python train.py --n_layer=12 --d_model=96 --n_experts=96 --experts_per_token=2 --d_expert=64 --d_shared_expert=0 --activation="swiglu" --moe_layers=[1, 3, 5, 7, 9, 11] --n_empty_slots=12 --router_score="sigmoid" --normalize_top_k=true --routed_scale=1.0 --balance_loss=0.00617 --balance_bias=false --router_noise=0.1 --init_std_router=0.0224 --lr_router=0.00108 --vocab_size=8519 --norm="rmsnorm" --norm_eps=1e-05 --tie_embeddings=true --optimizer="muon_variant" --lr=0.00478 --beta1=0.9 --grad_clip=1.0 --batch_tokens=[65536, 131072, 196608] --seq_len=768 --train_tokens=640200000 --steps=5108 --dataset="wikipedia_en"
Below are experts of layer 7 (counted from 0) of a mixture-of-experts language model. Rows are named router (the router's row for the expert), down (a neuron's output weights, with its number) and show model dimensions 0-95. Each number is 128 + 32 x the weight over its row's rms, rounded and kept within 0 to 255. Numbers have three digits each.
After each expert's rows: "comes before" lists some tokens at least twice as common just after its tokens as in all text. This comes from a sample of Wikipedia text that the model never trained on. Tokens count by the router's weight.

# expert 39
router:137162131151138071167200111215146159176155117130112123118099165156139136138125128164093116153097125127086088084098216129138102124120154131113131077096080135116105123121097164097120103131166111104125112156188109156081109149138107153130059152072155174133192121092123082141108104062141071129
down0:173136092166109115165072111101164129068110081159110133130157123153108138108151101111120088163199155074100121126062150109136051147049126123121108124100125146081149150153052102077134112147086172117128152121133181142095101088090201092126122099133138135141127103161128139085105156090151162095
down1:100059167176093164123105103067133181151080064104154069107145137160187137153136078131139110156131119120144125107185118097147109133120133106153140148149134110121076090092178065202160195130097172134067136131095160125130135142145122156101106115140113128208115149143098117103159110126178129164
down2:134071132076147141148080145143174205175100120136131061155105160189138107136158117109047057103142123134179107130148097110158106131151153062106099144122126133111169152125154120083144101060125094106145128130141118109155080159102128114078143114108096123144140072107150075106149078181093167146
down3:148125141136181122121176127140066129122075158144098194067109180137165161120139114098124123139130100197109166130118116138113114056096137093114120089120177101140103154101140134119150167218118174110074129090118073122101104072100115147106117114144147171084136147162104072170199157123149144098
down4:061129150154102128138117066103128152144116149188110150098077081118170151140120178166109112122144141123148108177094184151185142046113163076155165078146120150139145093118095086191167092142151100140103145092138156155120100118139179049139086132138136154094157148088121095139108135169144089170
down5:149068153110083114148141138136175108150173108128149142151143114145133138164131120187095110151145073130121123032158140181136190143108126119166135092096111125101138066047152158168134121145085139146137106074167184087133092085140134074067160152151137105129125103132134042103123151140111112086
down6:145158185101147130069145129147133153127099119087176150159137150102201154169110141162123126124134100127145126147117159152145100085112118146113151123124096089146049157106155138063160179134064088082134154153093103063150156086118137150201116149034114142158071135111122157127140183114104111154
down7:167082134175131158126028184134191137137099171123178082160135129114188126101126143139085093159107154144128151093204112173106125097119088099165086112161111116100075118138109109157109106073139137117186088131145110117151102178156135134130113126132190153159123160100127209120103094112110105128
down8:134174104094098163135131135083146105126120091097108128140134178087149135151148108091116194162106178132110106158115165067145109100077106105164125163184167155145104087133128142110153147141087143145057184136085111138133088115094129156151081132078178133140132166203163185190130151116178073139
down9:037103120191096145148103133151128063069132169105096130113137127167129123163184101137159103156158069103127107159135153096157130081124119147097113093149114101120117126125073137129154152173108117155177128146142191098161169134055095114148116050115151125101070125114120174177187155095121133120
comes before: "\n", "\n\n", "|", "|---|---|---|---|---|---|", "|---|---|---|---", "|---|---|---|---|---|"

# expert 3
router:113114104155155088119131122133149179149141082147127086138092143141115116116102100130016112100097091133130121119140128107127191088212164139091110059131104091096156104129093151137118100111134062098137148138181131123137109186171071152137135134061158145100155132121124108141086064071155082125
down29:117065165103163151173108128111102150135168149130091172159184096082181183129101122181103140133152092104149104156095127118145168114117168228106113151096109118116147141089122117090165144144106135133099058113106136105152100128127094169120103207072176127152125175155192116141158140142079128109
down30:148106064132123091086117129148093073140134147092152127100123122101149151115133110119154083101098139083163106123110116117139084164112133100097157143147103129178107117186200189160137163170172181112110122174137076067125160079156108093059123156152100057113108126206118152133102148153079155146
down31:072132129071073201135097178138159159063182139141126174137132099107138132137124057100093123142171103112149127100131123083093135158176125119125162143100137079169136127143126166171187116129161068173124158071114124169105191111077089166107134123118161122111141147101111184124086118144169119167
down32:121081138160094120144149128131075151166168181107110059111068095143185136152164087174143125098142142192121082150110134152130186085077115085128166111120087105085037076160158130122131197156153155171120086152091110150156163102120166103126124081158127147132128106104117128131137154118151167147
down33:143105124086066165188094111127088050147169138103091053139092100151147099171110116095130138147136112135134121154110040154082170109158111114149111102141122124136103175112079157189116161150096138139100138162173197071159114116163082127173127180111147080103140128121088120148151129162145159119
down34:059098113148150139133108097073085146108104061088057097115109168130147145140132137207150087135159123090167136089118094121171081116091132172101166076100085115099155141129173149085069093147199114170202118140097143119104109104101147108132123109081132139151120162172133126130165142113163127108
down35:171172120129141084133110141154123064103089105123188176088157083164156079194153135135110115149147114179174119098152116082136110109161116089118134141133128156083086087116146124131107111108111172142092126102140177099087129144104197116109201128050118110126157136127155144139146231151144165113
down36:139160146126152083149147119127130038157168120168151121104163138092105134116186132098147088154141115151113171094108182072138128151182127082176166077134139174151069123112155109105122144166142130126117133115146102126164060090141165119163145111067075075075122143108079156123090091184133163084
down37:088168122155144135141135120113203117083173093142076154151150156122169187145159109096084124138148066156105156098086128127156109170136096178161097153110120099105160129125096137110148099138110192094096146137171161089165149115098098119149067118147134196121154082117173177228133130101131110147
down38:190136135121096066163124211141107129152079171123091100173144106138134068156117193113130105104153154109179099084111120095126108125079120136142116109163145140150169184149152154124173139100138103117115122107182142148162231141129128132153086133167154165177162134151055130168089108124106151123
comes before: "of ", "in ", "for ", "to ", "and ", "with "

# expert 74
router:129141170200158120169149110164141129161169109155163109179128167139105080118129094137126169128109127118138116129080143099132120101168161039079193038124094119080137115138097175098155119125172092177117055107124161109096110143155097139104125140087135094091172143102141127154140072083147101137
down0:117162110121091112130128091093157136159178091094099111125099151086121119126128119083144109089122172116147128136107084065122143177108095148114135147126110167110103158136184077090162107064147092062088140158035125176127143102134169112148126221072143118126180100153106087116138102105111108180
down1:140154143097149180096068163134137133137094110167138187156148138167050102182146094137147141124139093126105146131142128096059074105075104154077146091161099086111183146169116153141119125180161173186108140109194108131117135101096137121138094040085124117118123129124103125113159084133149175088
down2:117149124200063141117178131086136096093104103117133119117109139119124074164129161080155092114085150144128140134122091111160179050134116141186073094144118141097171092141151118170091133155074054105126164160137143078126152127087146163110080173122105152170120120115093134118117096185163164066
down3:140063124127089078093121131129121105196090153151122106130151067124118129209105111074152150220134108199117103147101135095173108184119114132120098114144121127141123139149091108133088126086126075104158123103138154111134147098155111198182152147113118096069103151138062169134088181117141124104
down4:121188118145106086110067178135122164134175175175166153121085155130116134129124081040085101125123069150105136140175157112060158144159074060110184139125099127130123096094127165132168176145134143097117153125137130194136125098094083128133157177091121138112098124118088158112170104159159098095
down5:176115113074126118113119100123183176065107119169161155097111162153153115142079060100112103147107074166136098079182121149110130052124145133176151089151115035132126176106134147146102178099144085133123100106172148097171100127189127115102132172081148140159121152138123151138110172094147096142
down6:129137171128051071120119117141144088139125078095120174135093128094122101107092118153087157101070074094127094201135109105053114110123096153116141127168135054125120130173133076128111174149163109083122133145095120102089178101157133100125093071123134097175116158149091095155200129141156139089
down7:078140103101088092122132134165105145134049155080122177119141142148155100107131132142103108148113122169105136083165103171122089089130094108106195145133130128114069130121134186110095136053163166180129151157151187136133108116052184113083075144120117149068127154116115114084086157141078115172
down8:122107104138115112140111129143103121130087157164114119124087085152160123118167091154118082156130216074141143135117149140097120070171129106089137117139139150106079159129115123171164099130153176059114127109144147158052102149188138112102070120183139116033139155114191124117092072124134190118
down9:155110139143138093143138082126184126104096147163073082118126139141165136159121090124124118140177081070117166126133132160161146091216138142120112058133135165104096107101170144163063112104048123091174187117159140171123094130185096183143129098156151171150125093107111147099140116139165122183
comes before: "- ", "| ", "===", "|---|---|---|---|---|---|", "|---|---|---|", "|---|---|---|---|---|"

# expert 35
router:062111148163106110125165090158103201183158105091167113170103092145121106143137090134058137145081107103117085133134180096144128104172176141086145093151125109076107112146155156181146080087125085142147123123145138098100125142120085154138137140075142176133108162036139081168125083093107118157
down0:025148176141110184147100108096130185106082145100134126171131143148131129169133110091130132162193150121167125101165081114061103150133141141131050198136179143124132136131107142117140104072029132111132129132161134164126128109137155125128145156126169136147099171171129168184123117160152166121
down1:127132117051094137161221151071088134132114064080185188128135115146091174132121141115115165110148188063172159138106168112165133153147152185150119121122125117112120120145110129155131133098123136112092063074111156163116116168143124100175171136095110104154071141152078111171115150141150082128
down2:083160193161110095112089124159146055114132140110125086150078119124048094184128127165141080118149135130097079159134176129139122134125106132114097073146124103128184100119163161152158141156132073089166152135124140099107134140135160159144119186038137154122088119087153074173126172114064128140
down3:126124133110091066146156079135139148103096176072154123153135156141140168111087178129129155132140081190172112163148162132107087155092157143133050148100140121130153141139176077121128146126130069194192126136110131145117076104128171184088126137102128087155086160117170166146105085061118150178
down4:179179088114109069119117106147093136087118123078163159140140098136123089137110109159158098168149169140158088169118126095146098170133139176141148116093105113083175119127140159178080131135100138172174165138096136173084043123148147122178136059175136161173167166179127139125105133162104145191
down5:136146125098098107145154104159077114154115077143108121151184151115087138135126071015188138163122124132165184139137103121096162093110130193121120086141101120132102105127152142070193123131096150099117186105119146098166151107117106124152121113131193144133051141076102147137124098078128190139
down6:131149114080111146105183116164149160109093165129141157123155128151061098141082190083157119199138141143069144138138101129182121126140117112066089074118117084143088115119109139107100093167119118142168147191094128138180126117130169104083133181134115201152127117156075096121047127157113161107
down7:180144091135116148136164123120081116158117130156044194159160141164195158098112101125103128148121082128131084143157140125123121175145165087095168068092152117106096136211110163076122130125097132147128099086123105089136100103140071130125196141172114148079109144075160106164071155102106140142
down8:080144126089186106159132117121107195146111137193076100145144093102128170151121203148127142070102135112215098104132102120125094130116055138145122109105118144105160123109035091106096119098082116116111136109076087126150095162139179085122125128154116156125125123174171165092107098146085140093
down9:179138133195072126175102145093137113095128099071153141128121182130193109087174085172102096088076166097094123137106180131132117121119124144128174104145106182103128137098139172146143168119182166144102111144186086144149082110120180114146087145143083138150137076144130163110168143145125069192
comes before: "0", "5", "9", "6", "4", "3"

# expert 71
router:073163126158139078112108072152123153182167097130186105173103148125156101154144113184085145152078087170101133085143147133130124140176158106132156061102041162056096137102091162105151159116170115103106083180130116128134110122131088144111106164132188154128154137086124119124158067103128110104
down0:133078158074166097158168129127117105143086172114136147138119134164191121137071148147122123199071083118093118151104109122207114132150091146193166135128212167078123136087068162085109106100170116147164109127098131100196115106118129077158162104103130113112108115137131191137140154115110133132
down1:153097166143159129140153136079109133120069150141113095122130149135151102129181100081164098130119110075130044122184135122116138121133176152167149128106163035133138128131064130103123144075103127084084096101205186075090177128164164106115096151123121135122113102146146087170124123194097114109
down2:121070134089062123119142095116098139084129098053147153075080137130092118106185129127157071179126020109084124095147153135101073124124116096129156123144089123127146096099091112136112152180192155114108129115126069156122166125051154123126134074133141138098089124147141103139155110114094154099
down3:126186125087165181067105096123122125111124138073122169147133106115174141086123144108149124099155175122081190137101089149104067131110090108082128135164159153158148093123161131151116134111135148125072156158076077134085143131101188138180094123128148133184119102083140110078164112082050076154
down4:216137136047112169153167142162115152125120134107121115136136110163138088166135103162172068070100179113137165122126111137078183124150132132159125137167124090114117079199087098157125158087117185158132139128165102144102144121133087109087102128048150176092113095157109131130106133153083092176
down5:124127135092113177107134111073215159097152156137058132121135125096148166155149107170084129155132162124124127170145140154180097107164113174149136158173150179115161064155106124095134131140149127177120151139168138148128142125157103121137154076091126151098111157197092091159211151205143139077
down6:111154166185095080158095124144085093108187157124188149129116139114179118106125124096146112162083159153055126138081125148121115133164147104122150140172161123147188126121134133161126103149101133103094120097144085105143135126156197204111144201102095103088076176149150177136190118168085107102
down7:129175129123136131141147140128093050100133119139120091105136169077142155136174093156111101093113136133115157117159124189051125034146143151111057076094101158100125132151169134144126143125124202166185121132100137195133081119115118121199105171141149146146133165119085087116081162138144149101
down8:159129134158141110166100172134158118105139105108126156070140136096173056166190131197128119100187149106080149135097089112113120142128149070124192137106206159151122108138160177094116139102111155140158161090095148169101122137106107126139122163102153099126133138115146191069206100152129077173
down9:147133176125119084179096168099161079105158126087111148188116142097104112128095139138191166112072115130095128159127131143148114089066135161132097081154119142131114122083166117130163055111165146140190137081101107186141139162179070137101132167068120076187110117098126150118123099198127128119
comes before: "(", "was ", "is ", "and ", "=", "& "

# expert 24
router:089119177148125097109173076164143160168165090147175089158080129146122103150121126152131110121090092142116127151066181125167106118170129136092160102146092093061122126106152142105151118097148125181079065134087119115129070139115119090069141219096177100138172148088132119140137061128136156100
down0:123188084143142098180145141104118143191152084175088144150129139093040138099177124143128111154124120142124123131129130072100135146144114118110082138115092149180150092145105096109134161185125156163155179128175121112191195132126165073068098110098129142155098118093142091068191157155108098109
down1:145170150103091116186186134133206072112140132127147192146141072093104136128102173094118174119187141130121109085127133133113128115120114058131074126126230145129139132133065100176113139130128185126126091121181108110101155106101137089061147106138148074153120132162087109112129118112077132129
down2:144196132121092167135107119121111063103159181176144150130131182158096119110087161145154141144199100146147166128195095136121141113150125086088109077093176105147090097200112114085106166095173142183156134158179124090181121098110137137151199097138151138129127098136148092108178113109158152117
down3:122172107128149117114105133134125205100151168158124126092030094155156154071121082140082148116168099171143179093144143119139156146178130157125133132105164142175099095135219106125162177107154152129089167155170148078148110106067111081129146096104136101116092140159132102147170107154164127177
down4:143195133134114167178116122132097130106113173127116156178118135136141046116114149165099124114137195090123180104134107181141178094191089100115118140132127131121153130076206127143127188123131098135178087144135141129109149069089065107128135155063108121162078099148104059089119148142098149148
down5:118121109104125124104176096178100115109129075131151118090118096095136150115076068175117098107079106162085140177183134117104143124174152091073104094099099144092189095107194150166157109128192117161125174102138116071132111140129155111118058160061102097132153123060139102137141105172106132135
down6:191087142123120086146150103175164171121096140125059092099102122161185183148187203121114150110160095133110158110132119123115134180120084101157147147137139108101157090166169139143122140156129065064167139127112060109130185144155100189122191144115132123139120126105101093137098120093115064145
down7:088149163104106125090139096108097146100190117139146100150108168089126194121172119092115143147129151160130161097098106082080069098125116114101108088127103108111081145111115084167115113195116090101144120116174149120118199161139127124127068120052116185107070161147079125074120134100079072123
down8:079165140093098099142133217139092091101165108092111135186135169188111093071110167093162146167173139155144110108192138159139137100094126076145106147175093114145127142107105139075118129176123078180093112113181125112155106100118123136088145197089093092141160108073114174159139122100130124128
down9:120125129170124168163058194089053171194139103100176095147114139120180122145137140157106198174136117118168116122163125154116141135090149071117165102123145172102110095111120135141102108159180179151109138120170136179114172138108087171069116145160157141100112142199178139164118098124156124141
comes before: "and ", "which ", "but ", "who ", "including ", "where "

# expert 58
router:066158131166099100078108109147089158166141085128195106123081158122105060128122101171075146122094125108116091099099142144163151091126154132032180086119084126079120121147135122111136155088121069135125133144128146098112106138154126178065091127155172120107144156124132127108181035115149137110
down10:124101126075127106121084199135093135126141065122141115079113065207146116100119154102114146110146135096098143164156113104137122095136108100160135146159128162091111106193127118133175099080117134112096154102188103177140137117103090118229070074212108117141111077123154130160108130111130133125
down11:111151098099135098117139163127078135133119067103166156117162017155134132168138096124111087087122138099115098121068154091108130204115131127033101103114104192136128129151092133119173081107205118166139096127125154103131128169146119077114136115135113143139132057149111108153109148091110100167
down12:103098123122076174061115130130193016121109092141105119135136130110117088125074131120137181153118153127114167119142122111133134127102122212089137117114138134142104130159151124149129161104159073144134035167094146109159149146149155199152116185146131138150092140082100112082092152119103069122
down13:124118127066102137110146158120083101102131150152185119078169155057133146145076121129152153108161136159146079097124122214101149125096134122161188123104116126138179148085182133105097162097077141134073166161140164103071139096082093135088114102200136122136110131100114156196149098142095132094
down14:153149088085151195056073149114147116113235099151105077148125146133120163088117146171120115123101115146183114175148128086136141092089155091114138175115119132140133142126147158114112107154128197154087163171168149125138124100105166153142093036150182118106099130138164157137153150098106089107
down15:087116148121138154119195125122098167072186077101144148156143166187137140154184146090134124156201087165131148143152088152162121169167163043128118120138134122085141163115164150092167127109132135134135162069119067123095158101116163135098118167092087148175115110150108055106167117122091139148
down16:149170168154091126068100127116137180175088154162138174141070127134146132165150145154118092125163079159111187139106066146077136113110103132098126170139101111158157092150162191149126207096072169152155138090131130090066126169157099118149108079104122106137150152126129046160105158117130138101
down17:105167174125113102159148113087116111100163123170124068104088183126116130117190219120137147145115097114124088074081080172131117071096084190103157085148105121112144169117126105081127138155169156130121114150143095147156124105197150124129104134108080127092076068177167150155112078138110131139
down18:059120125124107144110139165125159089133148114059081082143155114149126110173159107117192208111185173148122151169129194135145147087068113105113165106118117111123179147129112123103129150123142158133156162161070142148092155160107202135118111177091134117129116106131095188094126140158151117045
down19:147109122140142088122092145128172115171110083094123132134208115119084122112147155136115180127159142073108192144126130151103121120102127182135133172109091117190080140182143098142122104089144137130166175107106216135170168091078151166138121120138080064125180119201121195096139136116105136130
comes before: "The ", "In ", "He ", "It ", "==", "On "

# expert 69
router:100144107139170094107131119159164157156114067154131099119081165180112115151102106140060130150085085153106156099134165155137150131202183111109133046115103155073140102103112149144140103160194110108175139125161100088109117133157083106088078162052151119153167158105123123114128080087173111123
down0:137107125139150155150111124115066160129132087087161091183088074114137143118129108183096191143146206140135127097149218102118133089165149114133087196135091094109143131170118165155103106157115116106094110154148188125148084126145171154092140096157126102193104125142144158116101110129195125193
down1:194115086141150121119102153160118109149127145152150149150145101138104137173180120142144125115162046124143144171184169097151112175150099096106095076115094172155101106108065087187099144132078128151112149108148182143084193133141152090146179161123205089139122149095172120099117114113129102190
down2:128070113113065140121086103100118062159140108129103103149166185104125121180157152077134056126170121126122109091142107077108100115130147122122144102173120097197146084124153107136142109131107095142080085103167157150106140150130152117179068179146159080108166101146161179114123145049137105068
down3:105156102118137128050195093173154128152113068097122146084118122151156047113095151186110136081102144130120081113118106150154139177131195141118129145089138118158186172133171139083154170120136154137111108121137138136178136161108139142092100119098141055153184126082166111102112115150093169191
down4:109088089077108119184142111116166097118150117159169190170116132143135125142108124126184147122083130143093147124148125168090210154169195095125124131093075106142092148062146105078120160115158084177172139154092087122131132128112160123168095106125112104195099101120168105124149101090160050147
down5:148106169160145156072103099195054152127107101132122172163106072131113117093118143106126104131101135140199110140188089100134107142099170115102151114091118037162083119127117169096113151090090107119104171172161157146086128138125140130131161145208085180156122079147173134178141111115111118118
down6:108109173098114097183121169125098120145145114159073173126119127120126138153105155181183145203159122144159172107098137133150113143126154122163116182110102095120167187134091178091125166117101082156171165119079111098123121170117129143162087185177157120123100104056111105173056148143099075112
down7:111149164165134092129105132123171134094118120104080157176128143106123161176111084090131123186172120133067185148170206130110142141124104140190149142090155134132178124153110093095140059107122169113154170110110128083085145184161120102091066181151127078163139167075145143192150127123146128115
down8:153104143081088149116138044113125176129102139093104109127156103072141150113131141067137184161146152156152136111134120102109095073119156118088183153105075195081056082082078125166109155143074124121129111132144179136076157108120077143127141120164124120130132120122135160196118181130130106071
down9:152185142193101102149158096087161096102050122104108162143113120090130075119157125170144079119159099154101094120041164132134149132135149061114182157137185137128096098166170144122099145117086094170126130184107106168093120119159133162135089131151143149100071111137090083076110111117133114177
comes before: "of ", "in ", "and ", "was ", "is ", "for "

# expert 41
router:141099136111095063118156106182091145177146108155178111210072116144107109133064095183110085159063080165141086077093112165137152135168173132143113072129057135084104098150120132143128117181126125144147081140182105095132109162141091173126071125111133124127111139116151113118095103124132085135
down5:110097161120171090158144130106191140109132071091162182156082052075119153086150156148113179135106109164127143161111218121120088167165067119170151106112039118116144100107135112086117129071143143114156122098093178125110151072130131131132134130130122106172162117134065167151119130128123148158
down6:093121103089112184153119137133146122141106068150153170126135129143116094147191098123117136103172205157149162161111148093141158115104084156101098106128125119102123069135169162123181169133094118100153144133111137111139144184108100156114119187161124105162122102062033076101085147139202183138
down7:150148085155082189055122091082135090120174152118104093144109173113144118073153122121157113159122139146088055172093149111089113063142163177150118099141139082134151142121187127173095188126081120160103139122107172143128124083144155140093062160117162108130110107121108076097171173101121099100
down8:175108119127162153136146108072095062151113093145112111087155129185111153144091078104147160171136120125094164086146147128070129147117189105141125105093142184102162094118111131086066193143139151153130168061146080125160161123138103146214107170138084155142109147118144085137147081128141080084
down9:131144134150146122114124033141066076133165109141056096048131144153090172188172150086103140060101080107140114114152130087072117126115066117106068109155157135123141143166085111147094093143113128094136156172147121140140127110082107128103126157177112152182162116137088156084120155122122133144
down10:216143123099122093115126156089144132152128124176069170149102123128149168147093130151092169146171182069069103094138119125146135193177152146169126124125100116191132070106126170130147174119095110189119168165178153110140120108102063088104103159120122159114119144147093099135115091147162195136
down11:157155082149120078110072123115123123155142118125140186134143127161138206077079090086088125150143135102179176122141122140157105150120091118124154094120101102051153204188110106167108124116120150137123162095095150134082118093178109102075148122163103110122134092055160114172142098166092101173
down12:106108112148120076136081111145147115117092072151094074129079123152153150181149166088131126149124136088150193208124104180170120146155106123134168112154111108114147172137059147085113192051143140161146146108130122138104178131119165069073150131126141091112144147086143072102141139086120091176
down13:127091109150204062172133153105115189114162142139112182098078104107161072125178150116136097082091154160154083109140142100102155128162086053127146180142159111169112112156104106120132088080045131091160158097137183101121111125114113087138146128144110178131119168124123099163135180114166110133
down14:121134072119123067106115092107082147170057120153186114126138170140149101122126140152085089083171113070157126137130130162155184108140112100109116120150062170159160183187087115190092146102151080127117180148073122081153131082122104157133104104162156184115155149116158124125165156123076125112
comes before: "- ", "Died", "Country", "Born", "Website", "= "

# expert 26
router:144128136175106094124175103180120150201172074139153101153058159147142097118154163134047129153091120113116086122110208163123145117152175121119107079112123171101075089145091192109103085119159105166175100150125131125108113133154130123127111127119140139155168129112196142139053113171161094125
down10:087096122153192122176150109095174194179152129090153107176119142131197169118161122104126112102143144144118070137182121082160125105036142083096130116104173069139115125093148134118152155154148096090157078159131135165158113142132083100128089150122126179097092103149133139176153140120085183158
down11:159203121080101079132119128163174163153097184159118101068103155087119142164106158131142120081125112172164154107131163156095148109190176119105154138155111172125123175056109147144143104130115098132080123095111156127192124120096147166108160060135072205078119116117105149147127135158090125112
down12:155114115113158118113110130127163113120199155133140151136137188157158100085123054135119142084081062105220161069106113093090123167129141133142052105097057108137167130059132100154127175148104098107160121128120136155114132099157118170133098137098179165163144151076125135083155130119101098129
down13:137123084135112152066121125156152209102140188156080144069123062116137151105169138180161124074136174151103106151159100137071147152090203154149087127150160129129185111133140095134137122180189148115108109149166119125089126097110106118147121143089106095105107172112208151076146110155106126132
down14:200118125075155091153125151092162060101114106121082133131148106124130204052146137087146072151171124171149134093110093128080091101152122138139137094193132060095149173176127107103170132085142138174149082137116109168128090162124139103145156101113110085146176119140107156167071123145122103146
down15:151129166125126173174137093155140185168088156095139194134148097141108135155092154127163077119139143039093117146108146129158062145160115119074094159120083202122139093083106135124129109190146103060105127121152115118119069098080121144117149161092157180176111140151108089087130107117158141097
down16:111161117107151194169055108151115148154067135147133127038169174090172154110150098131131157093130110183119128149084114097107071127096131096102130098115152123169117133144152061137106129106141164151167162168135083136077149083157073128212130124086130158149086147164083173126139129120130118123
down17:182133068098170144105170156130120107125099139137135188136152078132116079141142091139098184127131132107131151134193112120123116049167142101123150142124089155140091116109122129039117183105113137142135123127147091111163182173120138136139149045126137074091127163103181081171197119089126148086
down18:136178127176109098153139115165083204214109115158055096163119164123150101152108106154099140179115174103111125158184123145167130075104134175085134162138110124113099220126178130107167103134156146123117166080104115129159117098159128095158151121121125162081103099095096158066141138103125146120
down19:135127047182184151104144114164091092089163151128138106138156109137148164131154168081151160152154157103177177198094090093093145097090087120133149150113155153138104102134149122183106151149111158140101173100089161071121138151127136168161133126099076119092127121092032126112107120079074134156
comes before: "\n", "= ", "==", "\n\n", "===", "== "

# expert 36
router:104112119170155103137185081140133234188133080135174093146094129171131123127120151179142109120106084116085074150084113151149145142158129093038133041102108116105110133105161128161146092125122112153168124143130099131136090174110094191098123135105135119092139116082175076133123092112131112147
down5:089094132167151058110104180150092141127158157142088102176178111101197061144124118101130089083142105154155151119162141179121114163185128153150149090120109197106120149133127114127088181121089146147094135142172175173121175123139163058122186111150157139112116200132133093099123096132123105161
down6:086159115142177103098096100205143126147149182139119099140133089170175100130122079145086092044155108156098125128138130067127205095115095174134098146151129145096122111144127103100118083115088104074121109171169167136154154166110154143107116149130121104200106100089137081177084125120110154178
down7:119149127094133120136122130094084203101108120154074078188141080099194116205160115137128092101140111146112103127127128164111021103122156087088156136131173111124102125092134085116176107167162099126123146128176099136133186142154102142149107119103187173119130112153138112094194100176091138124
down8:137103100133184158169167074189089142111113082122110194104082161127165087150095092122218100173117123157101094104162145121176146099128167116100098088151111169147123136134125107086137069157093104144084134069121118144095134143092137093184146129122181164106170065123130089121138126112100141168
down9:096124118157116139135148194141139097139111098102138137195129178100086116151079151126116136050147135091161141068073129120117164159169125130142133130148110114126194139208099099102064144155152090121131117093056124085102178079070098159129178128115128183148161089127119112103123183128159132140
down10:140098085157119088139140148103095080116105149096160151094140140125116121118087128126116151116138125086144162166141107150135071107180120087155068086112167148171153107152160143151067141126104065120127137134047131142087154158158121189118101166100138143131127226124159195136132098168209161108
down11:141145124151174107194148119151117146066183092192143159124120061122126173124121121165088071118146083145120122148121174194133129076122171144146104166124188096187125107077107184083138111144118135087196113088111161121122085105151117072109127139169186142142088124133134143122147088152120092155
down12:088097110105183137110108152140122217114110181080204079134123180134181047172183073108103103110132120082150162139197156130179133098118148138080152192129120143140144097155135160120160114122165083160124161143154116090107113139090126123123106138138138089155157117151093144090137144162094155123
down13:114140154143139117182165070058194161127180166139146142094133102147092080174110112106171160199134146102123177122110136134127147122134161039099099111158153121169102111111160078144107104150091106059109118134183169084149125108140125169108124119138144111112147075128113152062133182155140155159
down14:153125093149166177108074160105159130108072146086115121103147119071011171119121094143139122177136136099147122140099139121142146176134192133081186041143109076145151128110128089177158128136098128139149163163142124144104069101145158135143125124137143174119116061175103112123106121086093143121
comes before: ".", "–", ",", "; ", ":", ", "

# expert 93
router:103146149171124064146154098141145155179112099118156096156103121173092106117143089181115146164089077110055096078127134138175137134175154119112127059085056092084088128136095152124119130127167087153123077145136152073131118134114067118108060185120172150108129150099128098156141067135121117126
down0:071141140100090142180112143104175099151087132105135098185144113129106098184073087111118161153128127103062113104083143143176057104125092059162074156120164140088123125144085118133131106176175138081179106135048121105100135156132113133164165115130067092148140119131115142150145071153109114163
down1:151150082153124141080074142130130124114129126152149152092086207212179116151113183109142197117100143123102137131116079087100142145139132138182103142149125082114171153094152164079159110125126126120064126132111090133165105146151193071156165135098127102138137110202098103075126131103114109063
down2:141147109128120149103150107063095142139107120109138131174177137119097185090163135193076146134175121152159146090122144156130099086109145072108106109146091100130147165122137192188144125175188129120130094109088132169125164138086142125127055168122132160120152213133113117159196101087197109130
down3:156087163114151120171113113139132170100130083131151103106127053121137145173219086185096183092193137126104162121129109171123132125101206117102104090067109063151056170124092124108120171129147119145133123136120126129110143140112177124142127141191160130136091123132115137155163161083186094134
down4:095161128061124175163172161148110170136111132165127153108145141123039123131081124164133114169098225129161099116102162132151141164152150125097126117097113127139134118120108159114137147133151105100161199113206115116141051164081161197126124111147103138075098125143092097106082137110131177094
down5:074076125137125082172181129162150138135138134161160121180143089102169154177162116064118145184157094155139117107167184095098104166185147145188084115168114111124108122089085086104123100144139128173117133134101137143103143126101137070074125114161076117147175126116133184114166081134188164089
down6:130130141158121148179096136130146075078133106075105051108108110095084118176152098114138098081125172201149160190131132090095108101151116171132147115113178146109169158119154121134115150176074118147161151136139137138136158156207083097145198148124122081130106120102102214088099118122136095123
down7:130098101149110141127113227120111137147117070113156100106122111169154159144154171103103085135170065119141144114093075168136142105084122154113149150153143113160158102106112137193148113078179088151093144127123069139099155132123103185162130091082115077091193084123081164169153116089105094169
down8:095105104135096142142133163074164094128110118181117198096062090158092100095097068094127108098129107106126156094149136093123134154183176138160117111085090124171191090171067140126156128188154117068123072124134148142148148104116089104186128102140174149116178131177124123136157084144120174135
down9:158121157104111135145077133163105159113220117156160100112123098156133139145102088132145156139137125094023161087147106094124166137105128130130078120086139099146224146109145122095160124108134130129135089185160174108100119128115145124067111130153119143125129067089134158210093159141072124083
comes before: "| ", "(", "and ", "=", "K", "– "